{
  "d_shared_expert": 384,
  "router_score": "sigmoid",
  "balance_bias": false,
  "scale_expert_input": true,
  "lr_router": 0.00105,
  "head_dim": 32,
  "norm_place": "pre",
  "norm_eps": 1e-05,
  "rope_theta": 1300.0,
  "qk_norm": false,
  "max_grad_norm": 2.0,
  "warmup_steps": 200,
  "decay_shape": "linear",
  "train_tokens": 278700000
}
Below are experts of layer 2 (counted from 0) of a mixture-of-experts language model. Rows are named gate (a neuron's input weights, with its number), up (a neuron's input weights, with its number) and show model dimensions 128-159. Each number is 128 + 24 x the weight over its row's rms, rounded and kept within 0 to 255. Numbers have three digits each.
Before each expert's rows: a language model's description of what the expert responds to. This comes from a sample of Wikipedia text that the model never trained on.

# expert 1
Opening pieces of longer prose words split into parts, like pro in probably, cont, reg, deb in debated, fig in figuratively.
gate0:144149121119115198140174117152159093109154099161145131109131144133126126113141144138075110136111
up0:124117145123164130117108113100168083163135118115165116069145128118116141145141130148123149138107
gate1:124116123172133116138127137150170151130099059138143131104130195118159139108127143145100101108096
up1:125108133145127125116133148158154116123103055164149127099151168106143151117130122127131107102096
gate2:137103122077144153116108100148128117151170170158120097155125133140113121146122113153080114143121
up2:126135133154128129149151161095100171123096092115142191133140124114143137105160135132148140067155
gate3:153110113148138137108196153119130115114116141168094129143151143130140098145109129104127142138161
up3:149126104117141102121144134124143117136146112146114124124168132140138126163094111083076153125114
gate4:099087111134145191133120096148147145110144123150132116135186172122113123143116100137119130128141
up4:175104126174131159092106087120119141097163151139175099145140118116136109121081098115115150151133
gate5:118092142121122142146145141125065137110104133138127127139122131144161091129111122140152144144139
up5:166110141153101130154114101142120138143109128132097133138122117169121113097084135141160088165127

# expert 9
The word based in based in or based on, plus pieces inside song titles, names and tennis scores, like old, aut, 201.
gate0:092133117097122117123148084149129155116135170166154144134152124118115137124124146129132129102162
up0:186115072117193162107092115142127120117146132127129123127110123184137129151101117147173178149138
gate1:143132094140127129086109085089138102127107092163137120144128139157106159093113157138152155113116
up1:132134146139112136161157131166130141120092124103119162081142138149138115156149080116111134141120
gate2:119136122118109121175082104104101147163085110120136074146116125194096088132128153122144076100118
up2:130115124120102114160106109101079162174076124130139097158134149201099091145143120111159112122088
gate3:147129171134183129141143139102118129128163110118198147133124094164168141154111121131112126154162
up3:142135189173169129143131148126118141127170113139195166142126096151155131168112115107103132144141
gate4:122122085148110135123100124096156126104111110150151106133132165142089108181113126128084092091112
up4:136130111145120139122128136112168134119115125136127118123143118134118104094112108153115091113113
gate5:132122160083118147134158137125120151109106113124154068144123158112135082155115123124133112120088
up5:135121122080101135139167146132148128099124103136147103103134153115133123142114102133122140129096

# expert 14
Table cell pipes and year pieces like 199, 200, 20 in ranges, plus election and playoff terms such as elector, primary, off.
gate0:117151097151080132142154083102106132101149127127125175125140155133141125170127161157125098128142
up0:140110138083184140088121176170132147149100125125125106153097096120134119090104094070131170144138
gate1:134141091164123140109140154127092136127112117166132113145135114187108097125096113102144117146117
up1:121139072125125124111152151135089173128141138167159101128156111162116085111088117097137135129133
gate2:082135130161174100131138091103124126157134104146137123078167173133173121112112159152126132125120
up2:116141100080114107128132144140105122120143132139127131132170103089126141113131112118158134128120
gate3:107102124098154138127184136106120144121122148142115144101106111146107159127107094098148122133168
up3:125127164128100155148154076133103109134144127118099111153125093123131098107127121140122100129141
gate4:137147121084142152202115165169110135150131137164125153140124137089121138131125141143139134153114
up4:126131120116119177133141193173155117160133144178103119135125138088132139112133151148122101110116
gate5:105129134119159179107161126099078135142083133110122133121147184165128100092119164144139127178106
up5:125122143117127177125125114138104090154124151199088149149162133131101111126098102122136077157095

# expert 6
Field labels after list dashes in infoboxes, such as Platform and Website, plus into, coordinate prime marks, and song-title or name word pieces.
gate0:113141105162080116118147120138101131131127115097110111111084143176117123127122132150139122165149
up0:115098131130155091147093129106151114111132138150111130135188103142131178113132128066079115080112
gate1:117145123140164128113150156139100121162128119143147111091142119112136115061148161135129138083094
up1:129117133135158128117118129099112131132093134096155105154135107106142087125153155118130164109131
gate2:144121114126119121152165120112172143153110134115098113141124148176119102123179139113125123136123
up2:141124110136153145099113159144072120125139096133136137103146149105130148143081119122124152130123
gate3:126126142150108115118111124107171094144133136145136109102139118132126113119101109126115156115131
up3:088099130128169156137100130124115114161101137108133107093133148123153171102119137147130092139151
gate4:145093144141139159131107089136115125131097119062111108079110143158163145129116163154125091149119
up4:110113170124153159128123128121155132132095111099105117109135169134136164100110134122118147135105
gate5:159129169117115150132139137198130119115119171145083128151104075107093112153103162126100180117107
up5:111125148148164122102113153082131109155171128160137113098137125108140132138106088106168161138140

# expert 3
Tokens in infobox and results-table fields, especially place after medal names and age or aged in birth and death dates, plus name pieces.
gate0:164157141130132122117131151133136126101076147117132174118089153087121130128127055163147135048136
up0:087118126127154125121094134055075129135129155154095107118136129134154174102128188099097141122133
gate1:083120114132074096112093139163126136151117169136129126090110112115134133103124132142192069103125
up1:144111095122134142148112141124140118135143147103086129151135160143125099137079143149074180153074
gate2:108132087159100143103194125153120110120104116137094117105145134142072143120123116090157122109097
up2:137132172104140118162071145101132151142143138121159134143106126122180107149144136170104124130147
gate3:115106099097129110128139107125130091125136100107057116159089088138098120083144114119124137144124
up3:153125106141116091146140101140124101109150130101141117130089102123125147086131113114141112175131
gate4:134166126177060164117085163168186124112111151173141188151122096100106120151121131102134093119096
up4:075126111080179113084152119120086113156126129145116101102129175148130120124132135116134134163164
gate5:123129111138154120145105158161118126132141129103122129145125129127127107154089130082121132143177
up5:123109147153107138118124172138101146080106113136146164121149189180101131163131137105124143178116

# expert 4
Verbs and function words after to, would or a, such as be, have, being, use, remained, and free in "free agent".
gate0:091127165130112122099099077138138170159088111137105127086136139123115148112136120111146136115077
up0:165162138132133120134159177145105121132113126123156136163144147087160135110119136139106147159184
gate1:123136090140162145143099135094164158105113129151156128120097151150149194103140160098145093086156
up1:126127161090079152120132120160085095159121170115110132179156103130089109154113157120116130151127
gate2:153141112118152134134133158088113098145116133182120081106136140124156116136124122098108142124107
up2:118109139124102155122148133111097122131111116178158084116161115119118127116102126095112119124127
gate3:142107097150090118149126155093101130131168120163179142147086094141141155122126160096141117134140
up3:137104165110118132175147153107089113111156119117157158155131108110145185140134147131133139104110
gate4:122139150142153136137156091138123155121117137113162185123075149143103121150162125147144143132151
up4:121111102135166131132129178110149124098116119153106172121139131135147076124106157111133167106140
gate5:174150174155183101112111106138148125125150123099128141147147133164139129137139118104130138167122
up5:065126086087086138140153136120110130138121127158127114134118125092117151134123136140121099082125

# expert 15
Blank spaces and brackets inside wiki tables, plus word-middle pieces like ust in Industry or Trust, ology, formation.
gate0:121109108116171126123147093063124133055105106087087160156103145175079084171137118111131115142144
up0:141132122165080142144099177175150122171141138158136093110119144098151163132134113150148112106141
gate1:093121120124113145157093125167179127159121097085092125146101111155149114157116130129107110097115
up1:162104118078135067137137143146097143114114077103129109112120081124113089160127123149145086127134
gate2:127110169097139107105139153118117119129051141121140117144143145095100156125164123117152196137107
up2:142139167121131083132114183090142126151093130118130098131145162080091188122162087144162169142107
gate3:163152119087171111103102161148110131112143093148131118120168151137161175104123160139129154136160
up3:107135114110094147149156103193144117168141188150138140143114112081116090139150124107129109161088
gate4:110133118106152161107087132121174127102164091105110154098145142066109123156137093119132172150118
up4:126102117144064085139153133116106138136113164150143118174098126148165165111129129176137120123110
gate5:131140102136140087122149116127116111131135133163117148132098105123099132092141140128147088129141
up5:195111110153106144129129155102166141128059120173149100133127114137144113167152106151160174151158

# expert 12
Relative and subordinating words such as where, when, which, if after a comma, plus sentence-final periods and line breaks.
gate0:153124117102113112134126116145138160136101137108163090106111125138142146138146134167134139096138
up0:140113098147125111142103147101138091096152093135078158125155126119122119116118128108109140132092
gate1:150143131109161111157128096130129132112137113111101130114152114155136124162122115143141108085113
up1:134138109117142130150132148155136115120121150163098157180108074132136082137131094120145085114163
gate2:134138136142108105077120141116076168132086152127122134151091123117083123118139143173138134097148
up2:141135132142094101091127147129140156117112142114128115153134128151123100092124151137137150124132
gate3:141128110161128170111164135139132125134119101134146114129161127140161120130126091132142150162117
up3:141145158133079116088029118125092159102099178107131133135138130108118113129130138126142070123122
gate4:109135153084094116111140091098131131100088130146107159132128136088118139132132121138126111124157
up4:152123115167177135144149140151151124157144114112158095142119135153143109119127118142154132133090
gate5:145134117114132149100153151099137174118098123103119087105160216111137119131122107150113136130107
up5:110111128122131125152116114148114093122162124152132160164114057144115157127127137125136129114143

# expert 10
Word-final pieces and suffixes completing a stem, like view→ers, sett→ler, gen→et→ics, Brown→s, plus digits in tables.
gate0:120141160139155157121126115163107146119135167141112149133185103058125138102141125136158162109166
up0:110127160147120130150129130111117122121113174151116110108161095108132110104152131115155138135151
gate1:117114104141132075156185124104088124132080132136103139136073119146124168145150115150139086086111
up1:138103143098128162160129168161128129136151104140150122134180145121140120136106135087119111162116
gate2:066153147152150115098125149141071123127050141122095122108116104113127125145126129167128145101139
up2:141106092092102123131114171103154113124183131102150093125151161153133168096162153096131099142117
gate3:099113094142171148099129105149131124139112196126145114133117127110115115128173119086148120127115
up3:155123156175148156175108122124181148088099126163097089139147112144155109139141152119085139129169
gate4:112128102163156134110110125162112085155166149116138138176094133115132144098121139130095149136101
up4:127146134114166170149120106081154116142092103126168135130135104122103076133126137086123109086147
gate5:134173151132094128117156132155118111148132128166111147148095117092114091121122128120156156068102
up5:161119155175128093113124105125104142161113141099106188154145079107126159120145137136155167130129

# expert 0
Quantifier words like some, many, several, only, other in prose, plus sports-table cells such as Apps headers, pipes and positions (MF, DF).
gate0:099130154091143202139166113154116121124099114121131102094107123115111106156122168161133086134138
up0:149114083162125079144091146071148123148125114153122163144140116103153153095126091137123154137116
gate1:150139143154155137148114120112140147130053094162122091118103136164120115123151086130100152135125
up1:133127120155102135167162128161093115110160131116160126166115117098131107104091155122140122108123
gate2:140157154111122152128103117160103125137119145095134153137134085093146097106118136065104143129143
up2:150128109163170135148102124114119132163118118108070088113161127102107101135110131093086130137115
gate3:116130116116141103122095118132109147141074119164084132158094126102134183143114137143147124166145
up3:148136157142093140127160135140142114120187147072186117118134116160123095128140117122111119083122
gate4:161147095158103044136044152064105132131117142133116120095117137138130154108133106173077106129114
up4:086112122140113157136154082139158117133169114098139120146129093138109118170116116126153107133156
gate5:109159066104120126120181077107146104102092120114096123126125137131127075066162131097134120129079
up5:115127080131133135125171118134132148174142154151095096157131153134160071138108125148115129154170

# expert 13
Sentence-opening In, his, its, and stems of prose words right after is or the, like exp in expected, respons.
gate0:113110139166085113145154144134117131122122149132125116119135171152147125118168114165131118125121
up0:130160216137117126103071129108099094132132143156157143180153082113110156122119109069068144119115
gate1:130117129109131134067155139131087118150117127152173176122071145126112112134121138155156152119116
up1:117166152140115125184112123141139142139116116125093105142172117156141140149122108119070088129145
gate2:114144101090159149156161128137122130091131158128127097092130110160096093180141115069158124144166
up2:115156100107164151160179133124117141108133150135141097096132126156095087159145099073152097137153
gate3:135160167141168141149137156141097114181131132060117128146150185092129119155121131107093137119145
up3:118097120122104125171156171119112108117142106145112134141144148130152144122134122146114141110142
gate4:108146123129124119104093120136184098141093120145123155147141143115143132113127121133122155119149
up4:138117146143145148170128153182076119110151110092130065111121094121146119127109109107121146114114
gate5:152123101147136111122149126124125132080104163133167139142133118135148129143172117129122172134124
up5:157153108148126107093129142131134130087141175143156145140129152133151125163181136131130165130129

# expert 5
Middle and final pieces of words and names, such as att in attendance, ature in entablature, ic, or, plus again and living.
gate0:127128108124148089155129159126114118157117143139118126117126088142129124103100141153119101111150
up0:127143113111176090156136132131082118142115124139118136130141097143104109104105138135124098132124
gate1:157144153139135108110153122176116117125133175128142093146137110155094152130111107136125133163122
up1:143125111124109107094127123131115097148151146162151120168122103140109168135132161107163106102119
gate2:104127145130107152126090120081132141126133131165120163162101102191128136158094125119087109118123
up2:138109096109150125113145144180127137109113139083139074112150143078130089083164139128139125153121
gate3:110161165139082097118117145111126106115125167125192140100132109143145126121171151117094144082129
up3:143152137123137122159128090115175120121171097132116148111113132125122135130113134132130130125129
gate4:091118150117140121119138097117095150092125099124133108092108116117086114148142134113155110134157
up4:089119112099130110150090125109091165148135135115102125117129108117111145153142105148131098105109
gate5:121161094142091159107116084120178089138138124188123102076138118147114116103080155136153137113120
up5:146153108123086108104093107147128101100148174168125133141108121134124161124135101106139175112074